Experts of a small language model: 4 picks a token.
Below are experts of layer 11 (counted from 0) of a mixture-of-experts language model. Rows are named router (the router's row for the expert), down (a neuron's output weights, with its number) and show model dimensions 0-255. Each number is 50 + 10 x the weight over its row's rms, rounded and kept within 0 to 99.
After each expert's rows: "comes before" lists some tokens at least twice as common just after its tokens as in all text. This comes from a sample of Wikipedia text that the model never trained on. Tokens count by the router's weight.

# expert 4
router:46 35 45 60 54 55 49 39 50 57 38 56 47 68 40 56 37 51 36 61 47 51 34 53 45 66 53 44 52 57 49 62 38 42 38 76 45 48 27 48 48 50 43 38 67 63 42 58 51 48 54 49 51 56 62 46 51 54 57 47 49 41 42 50 51 38 77 27 56 47 48 59 70 56 63 45 68 36 52 60 46 32 45 39 43 46 57 39 54 43 52 68 41 54 43 47 58 51 48 31 52 52 55 36 63 43 68 47 51 59 56 55 65 38 20 45 54 40 64 49 58 58 47 37 43 43 38 76 47 61 48 47 69 55 61 40 63 48 39 53 43 57 47 50 51 45 20 59 46 47 53 59 52 60 43 64 48 51 47 62 40 56 54 50 55 46 59 62 51 77 53 69 50 66 55 56 54 45 49 41 58 61 54 57 44 67 52 61 54 44 41 63 49 55 51 49 56 38 42 45 36 46 47 65 35 45 43 58 54 52 52 52 58 70 48 50 50 52 60 56 48 61 40 56 47 47 68 52 49 57 29 53 53 57 36 65 55 36 31 66 64 52 53 38 59 33 51 53 57 44 43 31 54 36 73 47
down2:46 40 19 59 61 53 53 57 43 37 51 49 52 53 57 67 63 64 49 52 50 54 52 59 59 65 36 64 44 75 61 53 33 35 58 47 40 54 49 63 45 52 43 25 60 36 54 46 53 59 43 48 43 66 47 39 51 52 32 47 48 58 33 51 62 32 47 52 60 50 56 54 56 44 48 50 50 59 53 32 67 46 48 44 49 59 45 52 46 52 45 53 57 60 75 54 48 59 41 55 43 47 46 60 37 44 54 54 51 51 56 61 42 39 45 29 46 51 56 51 41 82 66 52 40 51 51 47 60 41 56 42 50 37 58 60 59 58 61 57 44 55 70 57 57 51 56 44 60 60 28 44 28 58 64 51 56 64 44 29 48 57 46 66 26 56 52 33 55 57 66 48 40 62 60 57 60 50 52 47 45 43 41 66 36 43 60 54 62 49 51 67 49 52 47 50 50 42 48 41 48 36 31 52 53 60 64 62 31 51 38 57 67 28 64 49 54 43 45 62 42 49 37 58 46 37 48 53 51 43 37 56 38 34 38 36 44 45 50 47 54 47 72 41 71 53 41 53 60 50 43 56 59 34 37 55
down3:48 32 28 56 26 58 47 79 46 42 63 53 43 36 51 53 58 51 47 60 64 63 50 43 45 60 58 37 49 49 47 57 26 51 54 47 44 44 46 50 54 48 43 50 46 63 62 47 46 48 46 40 60 54 59 54 49 37 53 38 45 54 37 61 55 00 47 45 53 45 39 69 53 49 42 56 31 55 45 43 64 22 41 53 49 29 58 40 49 48 48 51 40 41 40 40 50 55 51 45 39 35 43 47 73 41 49 31 57 36 47 60 72 49 42 47 69 47 61 43 52 48 42 50 48 55 43 40 58 44 44 68 42 51 69 49 54 43 63 50 44 31 43 58 32 47 55 55 49 52 71 49 49 46 49 48 47 56 50 57 46 68 49 54 51 36 45 38 33 60 39 45 60 49 42 59 60 49 53 51 51 60 59 65 47 58 43 35 53 64 58 34 51 55 51 53 40 34 46 50 38 48 50 57 37 54 39 51 42 44 43 51 40 59 66 44 40 50 43 66 49 49 49 48 41 55 66 44 39 55 42 56 28 61 38 50 53 44 49 54 57 41 63 57 67 24 62 49 64 42 43 56 42 50 57 49
down4:58 56 47 51 53 53 46 66 60 48 41 52 87 37 30 69 52 63 39 40 64 41 43 59 43 44 54 52 47 53 47 47 37 59 48 47 31 53 46 44 57 50 50 52 73 57 56 38 58 39 50 38 41 58 39 54 47 53 48 62 45 46 46 79 41 59 46 56 57 60 51 49 39 69 50 30 44 59 44 51 31 37 50 48 57 64 54 56 57 29 54 46 37 58 67 35 40 33 46 71 43 58 51 50 45 58 38 70 44 38 52 29 56 41 49 34 42 42 47 48 48 55 47 52 46 57 44 47 54 48 46 61 42 41 75 50 54 57 42 58 48 55 61 43 45 50 60 44 48 30 36 44 50 34 44 42 50 52 37 60 60 40 39 40 53 55 43 25 68 38 42 42 41 68 58 53 35 35 53 52 53 46 58 67 42 49 51 60 51 49 55 61 50 53 55 39 64 58 66 45 59 42 51 50 47 68 50 52 65 67 39 48 53 60 64 40 36 51 55 55 49 43 49 50 52 58 36 45 52 54 69 46 62 55 51 63 48 58 26 60 58 55 39 40 58 38 54 32 65 55 37 50 41 45 36 41
comes before: "- ", "The ", "In ", "==", "\n\n", "= "

# expert 23
router:63 61 61 52 61 40 51 39 45 56 54 51 50 44 55 66 58 50 49 49 55 53 48 61 37 46 49 43 34 29 64 58 56 59 31 45 47 51 39 48 36 39 52 39 22 69 59 44 50 60 41 49 62 49 58 66 45 48 41 41 30 54 48 42 41 52 55 48 47 43 40 37 37 52 58 41 46 54 41 58 60 55 59 47 33 47 54 77 39 36 46 44 35 38 49 53 49 59 53 39 38 48 59 53 48 58 40 40 32 76 50 62 40 37 54 44 64 50 52 44 39 72 40 38 56 61 60 43 53 35 46 61 64 44 27 53 46 42 51 37 44 56 40 45 53 56 56 62 53 50 46 55 53 36 36 59 30 41 64 34 65 64 55 60 32 53 66 52 53 55 50 48 62 56 62 44 53 66 50 51 66 53 52 51 42 58 43 44 49 39 55 30 48 69 57 39 50 50 59 41 52 50 49 38 59 54 51 55 49 37 49 42 29 35 49 54 51 45 73 40 47 49 59 49 57 63 36 33 40 46 54 52 52 53 42 55 54 65 38 61 35 69 50 70 29 58 56 32 45 36 37 43 54 46 37 60
down3:56 33 50 49 43 54 41 33 37 38 25 48 70 52 54 53 45 60 40 56 61 46 59 51 60 43 62 34 53 49 49 48 47 34 52 46 47 60 43 49 49 41 50 59 68 60 56 65 54 56 55 63 52 53 36 62 32 36 51 52 44 49 33 43 52 78 51 52 41 49 54 42 55 45 57 46 60 60 54 42 60 53 53 44 43 43 56 50 37 55 35 52 72 70 69 66 44 40 64 45 54 44 69 61 46 69 47 51 45 49 52 48 60 63 59 47 44 70 10 57 41 71 49 53 60 57 40 66 55 43 28 51 40 57 44 58 66 46 62 54 46 53 55 56 47 44 41 59 58 44 28 48 49 57 48 38 48 52 50 45 36 59 48 34 50 52 50 54 53 49 45 45 54 68 50 66 45 61 29 42 60 50 44 61 48 56 37 62 65 43 38 33 43 52 55 55 51 37 52 44 52 58 55 73 68 47 77 59 49 68 43 44 60 42 63 50 66 42 52 60 41 53 70 52 59 49 54 44 51 48 65 61 44 55 39 58 40 49 54 46 51 31 43 48 61 40 63 46 46 55 59 43 48 59 56 47
down4:59 59 62 47 57 52 63 49 50 51 38 53 63 48 45 54 46 58 50 65 65 35 60 61 61 68 57 48 33 52 53 64 50 45 52 58 60 36 37 65 61 73 55 45 43 64 35 44 40 55 51 55 56 44 43 54 55 44 45 49 50 51 49 47 61 60 51 52 57 76 49 42 55 36 49 47 35 65 40 50 40 59 50 35 45 31 52 58 49 56 44 36 36 39 37 60 48 39 43 47 73 71 67 52 43 42 42 58 41 40 72 44 59 36 48 49 54 48 50 55 40 36 37 53 66 45 35 43 32 46 56 26 64 50 52 53 64 51 56 63 55 24 38 46 53 43 37 45 45 47 55 47 66 64 43 43 58 28 34 55 57 51 67 50 56 37 47 67 56 45 39 53 52 47 54 40 59 55 61 54 35 55 48 53 48 37 54 53 49 53 38 42 44 44 38 33 59 47 56 64 46 44 45 47 76 44 52 51 34 51 55 28 47 39 61 49 46 54 62 46 78 51 55 45 54 62 59 41 58 60 41 51 49 55 34 46 74 41 51 57 28 54 51 41 56 45 37 43 69 57 44 48 41 59 60 59
down5:39 35 53 70 55 55 59 48 53 43 43 71 70 85 55 33 54 64 45 46 54 53 40 53 40 60 59 56 37 62 49 58 56 52 57 56 60 32 69 36 48 51 54 53 55 66 54 57 43 59 48 53 59 39 31 54 62 54 50 51 42 57 49 36 38 58 50 75 47 53 50 66 43 46 47 37 64 66 48 43 38 23 52 58 51 52 48 53 59 46 35 60 46 48 40 39 49 64 54 70 53 43 59 42 48 64 50 56 30 43 49 58 36 45 67 54 43 71 47 59 50 45 52 36 58 49 60 36 58 46 35 57 44 49 54 57 42 52 39 46 47 49 41 61 72 50 57 45 38 58 49 55 58 61 45 51 47 71 56 46 33 57 56 53 58 42 31 48 49 63 45 57 75 36 64 57 63 48 42 62 64 45 47 55 49 51 58 35 46 67 55 53 43 46 66 52 63 67 37 39 52 54 56 48 50 47 46 45 44 49 51 57 39 57 43 68 61 62 34 48 53 56 46 52 70 70 40 48 42 57 46 60 66 67 46 65 46 44 41 39 63 47 51 56 71 48 41 56 49 56 58 39 46 35 49 60
comes before: "\n", ", ", "\n\n", "s ", "er", "'"

# expert 24
router:53 42 63 51 42 53 68 55 58 75 39 49 50 60 40 68 48 34 50 59 58 66 47 53 57 53 66 68 52 60 60 44 40 37 44 63 50 40 38 62 34 59 45 48 61 56 53 61 60 53 44 40 49 53 47 45 42 68 57 42 48 74 49 54 61 47 53 52 65 49 51 61 35 42 50 44 63 50 48 34 51 41 57 40 64 65 45 30 45 50 39 48 37 67 63 50 67 50 56 45 34 41 66 43 46 50 49 52 51 38 46 52 48 42 49 53 43 40 55 50 62 74 63 58 48 40 47 47 52 47 47 45 46 43 68 39 53 52 50 55 51 46 38 46 45 41 40 46 41 50 47 56 40 57 51 52 40 61 56 68 51 41 59 55 48 51 61 80 63 56 40 44 54 53 54 41 36 43 52 65 44 60 50 46 56 78 51 38 71 67 56 46 46 56 70 38 69 35 60 38 69 47 79 54 44 47 63 67 63 47 50 52 52 64 79 56 57 45 52 33 53 40 29 36 34 52 62 55 54 52 44 46 59 46 58 48 60 60 48 52 55 35 59 40 48 53 39 46 53 52 48 50 35 35 64 49
down0:61 47 54 62 40 70 27 48 50 39 39 40 52 53 46 51 37 54 59 50 57 48 59 55 45 36 56 63 49 48 52 41 51 55 40 43 53 50 55 51 42 40 63 49 47 42 51 51 50 51 49 51 24 57 33 57 37 40 40 37 57 48 51 50 52 29 54 30 50 33 47 64 41 51 48 55 53 47 56 45 31 60 49 56 42 46 59 45 44 44 73 47 40 58 56 44 51 71 30 45 49 39 35 55 51 53 59 55 48 55 45 53 42 54 48 43 57 73 30 43 78 51 68 57 30 48 30 55 32 34 54 50 42 48 52 43 48 48 51 51 55 41 63 29 62 54 34 35 46 68 62 55 48 45 60 34 50 53 38 53 54 61 51 55 37 61 67 27 40 48 57 46 53 51 52 51 56 36 24 52 70 55 41 32 58 46 39 52 44 69 59 57 52 45 57 49 57 43 52 37 62 60 53 55 60 52 41 45 33 48 31 44 47 61 72 52 61 53 65 49 36 53 75 28 55 56 57 49 40 33 47 51 45 54 53 53 60 50 60 44 59 57 36 30 32 52 39 49 40 53 42 53 57 54 43 45
down1:46 42 46 46 48 60 60 47 46 54 47 53 50 50 72 42 42 60 49 47 54 53 51 50 57 45 49 50 44 43 39 52 43 40 48 31 61 62 47 45 59 49 31 52 36 62 50 42 42 45 34 59 57 38 38 50 39 48 65 44 41 60 53 40 54 25 43 50 60 50 54 38 61 48 58 38 62 43 38 45 33 69 66 39 44 41 54 49 25 53 39 24 51 42 63 65 47 45 53 50 38 49 38 54 43 71 81 47 54 45 60 36 54 62 41 53 48 44 55 52 60 43 34 36 54 55 36 42 66 56 56 51 62 40 66 53 37 36 32 37 55 46 52 51 52 48 46 72 59 32 54 46 46 59 51 41 49 43 49 54 52 40 34 62 46 50 62 58 47 31 52 53 58 52 28 50 46 73 63 43 40 51 62 58 47 37 54 58 33 63 59 47 66 45 54 67 34 37 50 59 45 55 45 56 56 39 46 60 63 56 41 68 53 63 59 78 34 56 56 36 45 46 47 53 33 58 44 50 46 51 39 38 30 46 41 58 69 57 61 49 55 56 55 47 49 51 65 48 36 42 41 54 44 44 66 39
down2:50 58 51 73 47 13 50 47 55 55 51 50 69 58 44 62 50 51 56 58 69 27 62 59 45 57 49 37 45 45 58 28 45 45 53 65 60 64 60 60 41 48 52 71 54 63 55 63 50 50 37 63 56 32 44 52 45 54 59 43 62 42 51 52 44 56 42 42 31 54 61 32 47 24 45 57 62 56 46 54 48 61 62 43 49 36 58 42 66 52 61 58 52 40 59 46 35 53 44 47 50 56 37 25 51 51 54 53 40 51 28 45 53 56 52 71 26 59 65 55 43 42 58 51 49 33 40 47 61 66 59 66 66 70 41 54 56 63 44 54 48 56 34 62 40 46 40 56 46 58 57 55 43 39 75 50 48 56 49 63 44 60 27 61 43 51 49 54 56 58 34 46 39 43 62 62 42 43 33 60 42 49 53 55 61 34 46 63 48 36 36 48 45 44 47 60 53 57 53 60 46 60 52 53 41 66 60 57 46 44 45 53 52 54 34 44 38 50 61 58 44 47 46 47 52 51 52 59 61 54 45 41 35 51 52 49 48 35 43 51 44 49 63 73 43 42 59 67 45 50 55 36 40 51 50 62
comes before: " ", "- ", "6 ", "1 ", "3 ", "5 "

# expert 0
router:40 46 47 24 67 43 56 52 31 59 55 47 54 60 65 37 38 52 62 42 57 42 52 34 55 53 52 76 45 64 62 56 38 66 67 68 46 71 58 49 40 52 56 42 59 52 46 47 48 50 64 60 38 36 34 48 58 59 48 59 49 68 59 53 52 52 52 62 44 44 51 52 49 57 47 36 54 46 53 51 52 54 58 50 59 59 40 51 38 64 47 55 55 67 43 32 57 57 53 64 50 60 36 47 37 42 42 48 53 57 50 40 57 56 79 49 56 45 48 43 68 53 46 43 57 53 48 50 59 48 64 69 57 52 52 52 52 58 50 58 54 52 62 52 47 51 48 43 51 47 64 48 41 54 58 68 54 63 54 63 56 53 58 24 54 59 50 60 64 52 36 49 29 60 42 43 35 50 29 45 41 66 48 54 55 40 52 51 33 63 50 43 47 73 36 44 45 55 75 53 46 61 33 59 36 37 60 31 60 59 59 54 67 50 58 51 57 52 43 48 45 47 48 66 71 57 41 87 43 45 48 42 37 34 50 45 51 40 47 39 64 59 51 55 36 43 41 53 65 53 67 57 49 48 48 58
down4:37 49 57 54 63 43 53 56 50 60 53 44 57 67 51 44 54 59 66 47 57 47 55 39 46 58 55 62 54 44 56 49 41 44 63 58 47 50 52 45 52 35 59 39 50 56 54 43 38 55 34 65 47 56 59 38 61 43 43 48 38 53 49 41 55 36 53 51 60 44 39 43 66 59 56 35 36 38 61 45 43 52 56 41 30 54 50 57 36 41 45 60 48 65 50 30 56 55 51 59 34 47 44 50 42 37 44 49 50 39 43 47 37 26 45 71 43 55 49 44 66 44 59 47 56 38 43 52 63 64 34 51 45 53 39 27 49 55 70 63 37 50 45 48 52 51 66 56 66 40 49 48 44 24 41 54 66 61 54 49 58 79 37 51 74 51 56 58 62 57 36 49 32 63 45 46 46 60 68 38 72 40 61 47 49 51 57 47 52 54 63 53 40 47 68 70 43 53 58 41 46 57 50 44 43 33 75 48 47 49 35 38 51 37 35 48 56 39 44 49 42 48 24 42 40 45 55 48 38 66 60 36 54 47 39 61 46 46 54 55 51 68 47 63 57 47 71 46 49 59 70 56 50 43 34 39
down5:47 46 39 47 51 42 58 36 47 44 47 47 41 45 48 55 50 51 55 52 54 47 64 66 28 61 63 49 55 61 61 39 48 48 52 43 59 55 58 56 53 59 32 39 38 43 64 46 48 36 49 58 55 73 59 41 52 65 56 50 43 47 41 41 57 45 35 54 46 43 54 49 62 55 50 49 66 49 54 57 50 57 46 39 64 50 60 43 45 41 41 55 42 45 58 55 51 46 58 51 43 32 55 51 21 53 53 47 42 51 60 42 46 48 20 54 60 56 49 47 40 43 46 35 60 51 47 72 34 32 56 51 62 57 37 46 60 45 51 65 49 65 59 38 53 56 36 65 34 51 50 36 54 55 50 28 57 73 57 26 36 39 58 51 24 27 54 41 67 33 30 43 46 37 53 44 46 51 59 71 52 49 48 41 48 54 45 51 41 66 54 56 53 50 34 54 42 52 55 36 41 50 47 60 58 43 66 49 45 36 51 57 59 48 45 59 43 64 49 51 35 68 41 64 61 70 46 45 54 34 61 69 55 46 40 56 32 60 52 45 39 40 67 41 56 43 65 61 29 63 43 34 41 50 56 61
down6:50 61 48 43 68 43 53 56 52 56 71 53 49 47 49 55 54 54 53 58 67 74 34 48 69 40 41 39 65 50 70 30 48 33 34 64 51 44 46 58 56 39 64 36 54 39 37 45 45 42 49 46 51 51 45 66 63 35 44 48 30 58 61 49 47 41 39 42 44 42 54 48 57 54 47 49 53 61 41 36 47 50 50 51 48 39 60 25 30 68 33 53 55 41 46 53 65 49 53 51 45 54 50 34 50 59 54 23 45 46 40 43 70 54 43 61 47 61 52 34 69 50 45 56 43 47 35 39 45 56 33 51 48 31 38 56 64 61 53 56 55 61 50 50 36 52 49 42 63 55 50 42 48 50 43 48 52 63 40 43 35 46 51 54 55 47 67 42 45 59 48 55 59 70 37 55 43 35 58 30 42 48 50 54 52 49 45 37 29 58 57 52 52 65 61 49 26 38 36 54 33 64 42 65 53 57 35 60 56 47 56 68 69 35 71 59 59 54 40 51 50 48 33 53 50 45 60 51 45 44 57 54 30 37 55 58 44 46 49 43 74 48 53 47 54 44 36 46 51 45 58 62 57 47 42 36
comes before: "| ", "|", "(", "– ", "km", "m "

# expert 31
router:52 61 66 47 56 33 44 39 36 40 57 49 62 69 62 61 64 63 49 43 43 59 64 55 33 53 41 44 65 26 51 49 65 58 40 47 48 53 35 48 39 44 48 48 34 69 78 48 47 45 33 44 59 41 57 78 47 50 50 40 24 58 61 29 43 50 45 51 52 50 42 37 49 46 48 57 56 60 34 55 56 46 51 60 42 64 40 63 40 32 48 57 44 40 53 56 45 49 48 42 38 47 53 60 54 65 52 41 29 66 64 59 42 49 51 59 38 49 47 49 40 68 37 45 51 63 52 52 48 32 56 58 59 42 33 51 48 53 51 36 51 59 41 53 45 69 63 48 55 43 44 39 77 33 24 61 34 55 58 45 60 49 52 54 49 56 59 61 52 45 50 40 57 59 63 47 64 57 41 54 53 59 49 54 55 58 57 37 57 44 66 36 60 58 62 45 26 65 50 53 47 51 41 39 54 53 51 57 40 41 49 60 44 40 56 42 62 57 59 52 53 49 48 53 50 58 54 48 35 33 56 61 57 51 38 40 33 60 57 44 38 55 49 63 45 51 59 34 51 54 37 47 46 37 29 67
down3:47 39 55 41 49 53 41 23 42 54 51 51 39 51 73 71 38 33 36 56 43 51 31 57 41 51 67 45 37 57 63 46 70 69 69 57 46 50 31 48 45 52 52 56 34 52 50 52 52 33 59 44 47 42 40 55 65 26 54 30 46 53 27 55 56 64 42 56 61 54 62 42 47 60 49 59 39 55 53 45 45 63 60 58 48 63 57 53 54 48 49 36 57 61 50 53 60 56 34 54 46 49 37 38 41 58 33 56 62 70 65 54 48 53 41 47 50 47 39 59 69 48 55 54 61 46 36 56 40 60 47 56 52 46 59 55 51 47 41 72 38 55 51 53 44 48 46 50 55 59 52 62 55 26 49 33 59 45 38 37 60 54 72 49 41 62 55 53 53 68 37 72 50 45 49 60 33 64 45 55 40 47 33 43 42 54 42 49 54 50 55 66 60 46 43 44 49 53 63 51 41 33 37 57 49 59 46 44 39 57 44 64 48 77 75 44 50 52 72 49 44 38 48 59 54 50 54 44 42 44 51 46 40 57 62 62 53 31 51 69 55 62 50 50 61 51 37 45 57 44 64 64 47 55 58 53
down4:50 51 54 51 51 44 57 43 53 42 48 41 63 45 50 57 22 61 65 50 54 47 40 46 46 58 53 58 48 59 55 58 43 31 47 55 57 50 44 49 55 41 36 55 39 54 55 50 57 29 51 43 52 50 48 56 48 59 48 34 51 57 40 37 81 50 63 58 36 36 51 58 43 47 30 59 48 21 64 56 43 45 47 70 44 41 58 59 74 45 58 42 57 47 32 44 48 37 45 50 47 44 60 48 80 47 53 55 44 43 48 28 48 63 36 42 56 61 50 46 40 60 56 45 47 45 54 41 60 67 49 62 51 53 42 49 34 52 54 58 58 38 35 52 62 48 51 57 61 64 49 63 50 48 48 34 43 49 53 65 54 45 53 63 59 28 61 53 35 41 70 55 58 55 37 65 42 61 61 54 55 45 42 71 41 55 41 51 55 54 58 61 57 45 52 67 54 59 50 46 36 44 41 43 58 32 60 73 52 29 50 59 45 60 58 47 45 50 61 52 61 59 71 45 67 65 49 44 27 50 44 47 57 29 51 49 57 56 50 41 51 66 47 47 33 41 58 43 47 56 69 35 65 58 44 40
down5:38 39 62 58 37 46 47 62 49 34 49 57 43 40 50 59 44 45 67 37 61 44 45 45 46 59 75 36 38 37 44 50 59 50 59 42 50 59 31 39 34 52 40 35 48 44 49 53 51 54 54 53 58 36 50 46 51 50 63 41 56 53 31 42 53 17 39 38 26 32 32 62 68 66 27 54 56 48 44 49 61 58 61 58 80 46 27 52 62 43 40 42 63 49 54 52 52 50 51 57 50 39 46 48 48 70 37 40 40 50 39 51 60 51 52 35 56 47 62 39 56 42 52 52 68 55 51 32 54 57 44 50 43 49 46 47 52 42 44 56 46 50 56 59 56 54 51 37 40 31 51 51 60 48 54 51 42 53 58 62 51 63 39 49 47 51 42 71 49 60 51 49 43 72 45 57 52 27 65 49 68 55 60 53 46 51 36 43 65 51 36 58 53 53 46 43 54 56 53 39 48 52 36 44 53 65 54 36 43 52 50 52 55 62 32 60 37 47 38 53 59 51 59 36 48 60 37 56 52 44 37 57 45 56 37 51 55 67 49 64 82 42 54 53 54 54 41 43 44 64 53 65 61 54 47 70
comes before: "\n", ", ", "\n\n", "; ", "\" ", "o "

# expert 10
router:54 44 63 39 43 43 47 49 54 43 59 68 40 46 50 65 43 69 47 30 48 48 34 45 39 57 55 46 54 31 34 48 65 54 38 45 40 25 40 55 51 45 41 43 28 51 45 26 46 46 44 36 58 53 43 69 47 42 42 40 38 53 64 35 45 66 42 51 35 57 45 30 30 46 40 49 61 61 57 60 49 55 62 49 32 64 39 61 43 49 57 59 52 50 41 66 37 45 47 56 42 73 59 68 52 37 34 64 33 61 61 54 51 45 41 60 47 62 47 32 47 38 44 47 53 48 50 60 44 68 56 43 59 55 52 58 37 51 54 49 45 48 46 37 51 47 70 57 53 47 48 46 47 48 43 57 41 50 51 43 45 68 49 47 40 46 54 48 43 48 54 37 55 49 75 39 57 63 43 61 37 39 57 56 44 57 45 50 62 32 54 53 62 29 72 69 62 48 31 56 45 37 51 53 59 61 34 31 46 61 49 48 34 31 56 43 71 58 47 71 40 51 55 44 50 39 53 39 48 56 55 52 54 54 50 63 54 41 42 42 51 47 68 42 40 58 47 48 33 37 39 55 49 53 42 46
down2:49 41 60 38 47 37 41 52 52 57 45 58 44 52 44 65 51 26 60 47 52 44 39 44 47 53 50 51 74 54 38 37 50 62 40 45 56 61 43 27 59 58 37 55 45 46 49 36 59 43 40 68 57 45 71 45 59 47 57 57 58 48 29 55 44 52 47 50 48 54 50 58 52 84 43 50 43 40 44 60 52 53 63 64 63 58 54 55 73 55 36 48 33 51 39 42 35 55 53 54 51 63 50 58 51 61 65 49 58 36 69 29 53 47 27 43 50 49 41 57 37 49 51 46 32 27 27 39 62 41 53 55 45 49 56 63 54 71 48 41 43 64 31 46 51 39 52 50 52 72 43 48 57 45 35 35 58 56 52 63 57 55 56 57 45 65 37 38 51 59 32 43 57 50 63 61 44 39 39 49 42 64 44 68 53 32 33 62 34 36 60 58 52 49 31 35 47 59 48 64 57 55 63 47 54 52 51 47 52 48 43 47 67 51 51 75 50 44 44 50 45 47 48 54 37 52 54 58 60 62 48 64 53 54 58 52 57 53 41 51 57 48 43 48 66 27 45 56 57 57 46 47 41 52 37 43
down3:34 68 56 36 50 61 48 38 59 35 48 46 52 48 28 62 64 57 49 61 57 44 64 46 58 56 51 52 60 38 72 60 56 49 51 53 58 60 48 47 45 59 44 57 54 48 54 40 41 68 35 48 51 59 41 59 43 66 52 45 54 63 56 49 52 60 69 34 53 50 51 42 51 64 54 64 59 56 54 68 48 50 60 61 79 49 57 31 62 54 50 34 44 48 63 58 37 50 56 56 52 46 40 46 42 51 54 42 26 51 63 36 40 59 42 56 59 44 53 36 37 66 47 56 36 32 50 51 57 55 53 47 58 48 37 39 59 41 39 39 40 49 59 48 71 39 48 36 44 50 66 36 59 38 40 70 61 46 42 39 43 45 39 41 50 66 50 36 45 60 41 64 58 39 49 40 48 40 48 45 52 53 47 36 24 56 40 53 57 55 54 69 70 29 56 44 52 47 34 27 61 32 62 47 67 43 39 63 57 46 39 48 58 45 39 72 56 50 53 50 54 47 41 46 45 44 36 67 53 40 48 28 40 53 42 46 63 59 42 49 52 52 25 55 54 46 51 53 50 44 60 56 52 62 53 41
down4:38 56 36 33 49 34 61 42 45 43 50 45 32 49 51 46 37 54 62 52 48 70 33 51 57 46 47 47 55 45 52 46 47 52 58 52 42 38 49 42 52 53 57 37 20 50 24 55 57 50 34 48 37 44 59 28 50 31 45 53 60 66 39 34 48 55 49 55 62 48 46 65 50 52 53 54 44 34 49 56 33 55 51 46 48 51 49 54 49 52 61 35 56 53 51 61 45 41 41 39 48 61 49 62 37 43 58 54 49 47 49 55 57 60 53 43 61 45 46 29 44 61 63 56 66 53 44 58 58 55 52 40 63 14 42 41 64 59 57 55 56 54 56 70 56 57 45 46 60 59 56 48 22 56 66 50 46 42 52 71 41 35 57 47 47 59 46 44 53 46 36 53 64 40 59 45 52 59 52 50 48 52 53 45 38 30 80 26 48 44 59 39 40 61 50 52 40 61 43 45 64 67 48 40 36 43 49 61 53 45 43 69 67 36 35 56 45 46 41 35 36 35 58 52 49 50 51 46 57 53 63 36 59 56 66 40 58 47 52 45 36 52 58 67 56 50 40 42 40 55 46 60 33 66 48 36
comes before: ", ", ". ", ".", "'", "-", "\" "

# expert 25
router:63 40 61 55 47 64 53 53 42 66 32 42 43 40 42 64 55 64 38 59 54 49 73 40 41 50 63 57 66 70 51 53 44 43 26 62 61 47 41 48 52 50 51 58 59 42 48 66 50 46 47 40 27 41 52 39 58 51 73 67 57 55 42 37 44 56 56 47 54 45 57 56 35 35 49 39 63 49 67 40 52 43 49 53 53 55 55 48 55 51 44 62 46 65 51 44 54 45 60 32 52 63 46 56 53 40 46 48 36 36 47 51 52 45 34 50 39 37 54 42 58 63 61 58 39 57 43 58 20 45 59 73 47 46 60 45 46 47 51 58 46 43 66 37 50 37 51 62 45 58 47 45 67 53 36 52 40 63 44 61 63 46 55 27 48 44 41 64 49 38 46 60 63 53 62 51 44 44 49 44 56 53 39 37 50 67 54 60 61 55 35 48 58 56 58 62 65 39 33 46 55 44 63 48 41 44 37 56 56 49 60 31 73 51 41 52 57 60 49 57 64 37 48 47 48 47 47 64 73 58 47 37 49 67 46 69 72 61 37 45 60 52 42 40 48 46 50 49 72 70 49 50 57 43 60 46
down0:54 59 45 40 42 27 42 64 50 40 63 57 52 44 46 56 52 60 37 46 53 55 53 54 43 55 45 39 49 39 30 50 56 46 56 56 53 42 42 31 54 43 51 29 53 54 55 56 63 38 45 52 57 65 54 49 58 65 55 46 50 40 50 38 46 64 66 51 29 45 50 47 71 53 53 29 47 50 51 54 51 59 38 26 62 39 47 38 43 34 53 60 48 54 45 44 44 30 54 52 67 45 46 43 64 62 68 42 67 55 63 41 36 46 65 59 49 37 65 59 43 45 39 75 43 55 60 53 74 44 57 49 47 80 53 45 50 35 46 41 66 47 55 45 38 54 59 64 63 55 38 57 46 48 59 53 44 59 51 58 42 37 43 33 44 56 55 47 43 56 60 50 68 63 65 53 38 53 61 38 42 62 44 60 39 41 43 49 49 36 53 61 46 42 61 61 52 51 46 46 48 43 42 53 37 46 64 57 55 43 46 50 35 54 43 72 42 65 48 33 65 41 59 48 51 41 62 63 40 45 50 64 39 45 55 62 45 42 57 45 57 38 42 62 66 71 51 62 37 60 78 54 38 57 51 33
down1:52 46 45 38 45 33 53 44 60 47 51 52 59 39 51 59 44 40 41 56 32 43 43 35 41 39 62 51 55 68 70 46 70 75 69 48 59 52 67 56 42 52 50 48 47 51 63 59 51 50 49 55 62 73 74 34 55 42 32 45 54 45 47 46 58 58 54 59 35 83 47 35 59 59 60 37 49 44 47 45 41 53 30 40 41 37 42 41 60 40 46 43 56 32 53 56 60 58 50 47 38 61 63 28 46 57 52 54 49 42 53 50 59 59 68 44 57 53 44 47 54 50 61 46 44 38 68 41 68 56 63 55 44 58 63 45 52 44 49 43 36 31 51 65 23 56 59 40 53 50 56 56 47 43 46 53 63 41 57 28 63 65 58 60 47 50 59 61 63 58 53 63 47 42 44 36 49 42 45 59 57 54 47 60 57 39 50 49 57 46 52 67 54 44 60 48 46 47 54 39 40 50 37 47 71 56 46 42 52 56 50 41 67 40 44 32 39 55 51 59 57 47 72 52 56 50 41 73 51 56 42 48 49 54 49 52 44 53 51 56 45 64 53 55 67 52 47 41 67 53 62 65 42 42 76 40
down2:53 54 61 49 48 51 48 64 54 57 45 48 61 63 65 45 41 32 87 68 48 52 49 49 44 39 53 47 58 49 41 45 60 55 52 49 21 46 37 46 42 59 42 59 67 65 43 44 44 36 39 58 40 49 34 50 26 52 56 71 47 46 41 54 51 33 51 33 50 37 53 41 57 41 45 46 40 40 53 51 53 45 59 31 64 57 28 44 37 52 47 52 46 43 56 54 58 61 50 60 57 30 49 45 51 32 57 57 51 54 54 52 40 44 50 34 43 46 49 41 64 46 56 44 43 66 56 56 57 37 56 40 56 63 57 65 47 44 28 51 50 37 42 43 45 49 46 36 46 58 41 58 54 48 63 29 63 48 60 34 33 55 40 50 63 58 49 49 52 36 51 44 51 47 40 48 44 63 38 38 45 56 56 59 29 41 63 70 55 39 44 37 54 52 38 55 52 52 56 54 61 51 35 59 34 50 77 68 45 60 38 48 41 50 59 57 46 49 46 47 35 34 52 48 56 61 69 42 38 40 61 59 47 54 57 51 36 41 46 78 50 42 57 54 53 63 39 67 45 57 56 31 41 60 48 49
comes before: "0 ", "1 ", "2 ", "3 ", "0", "4 "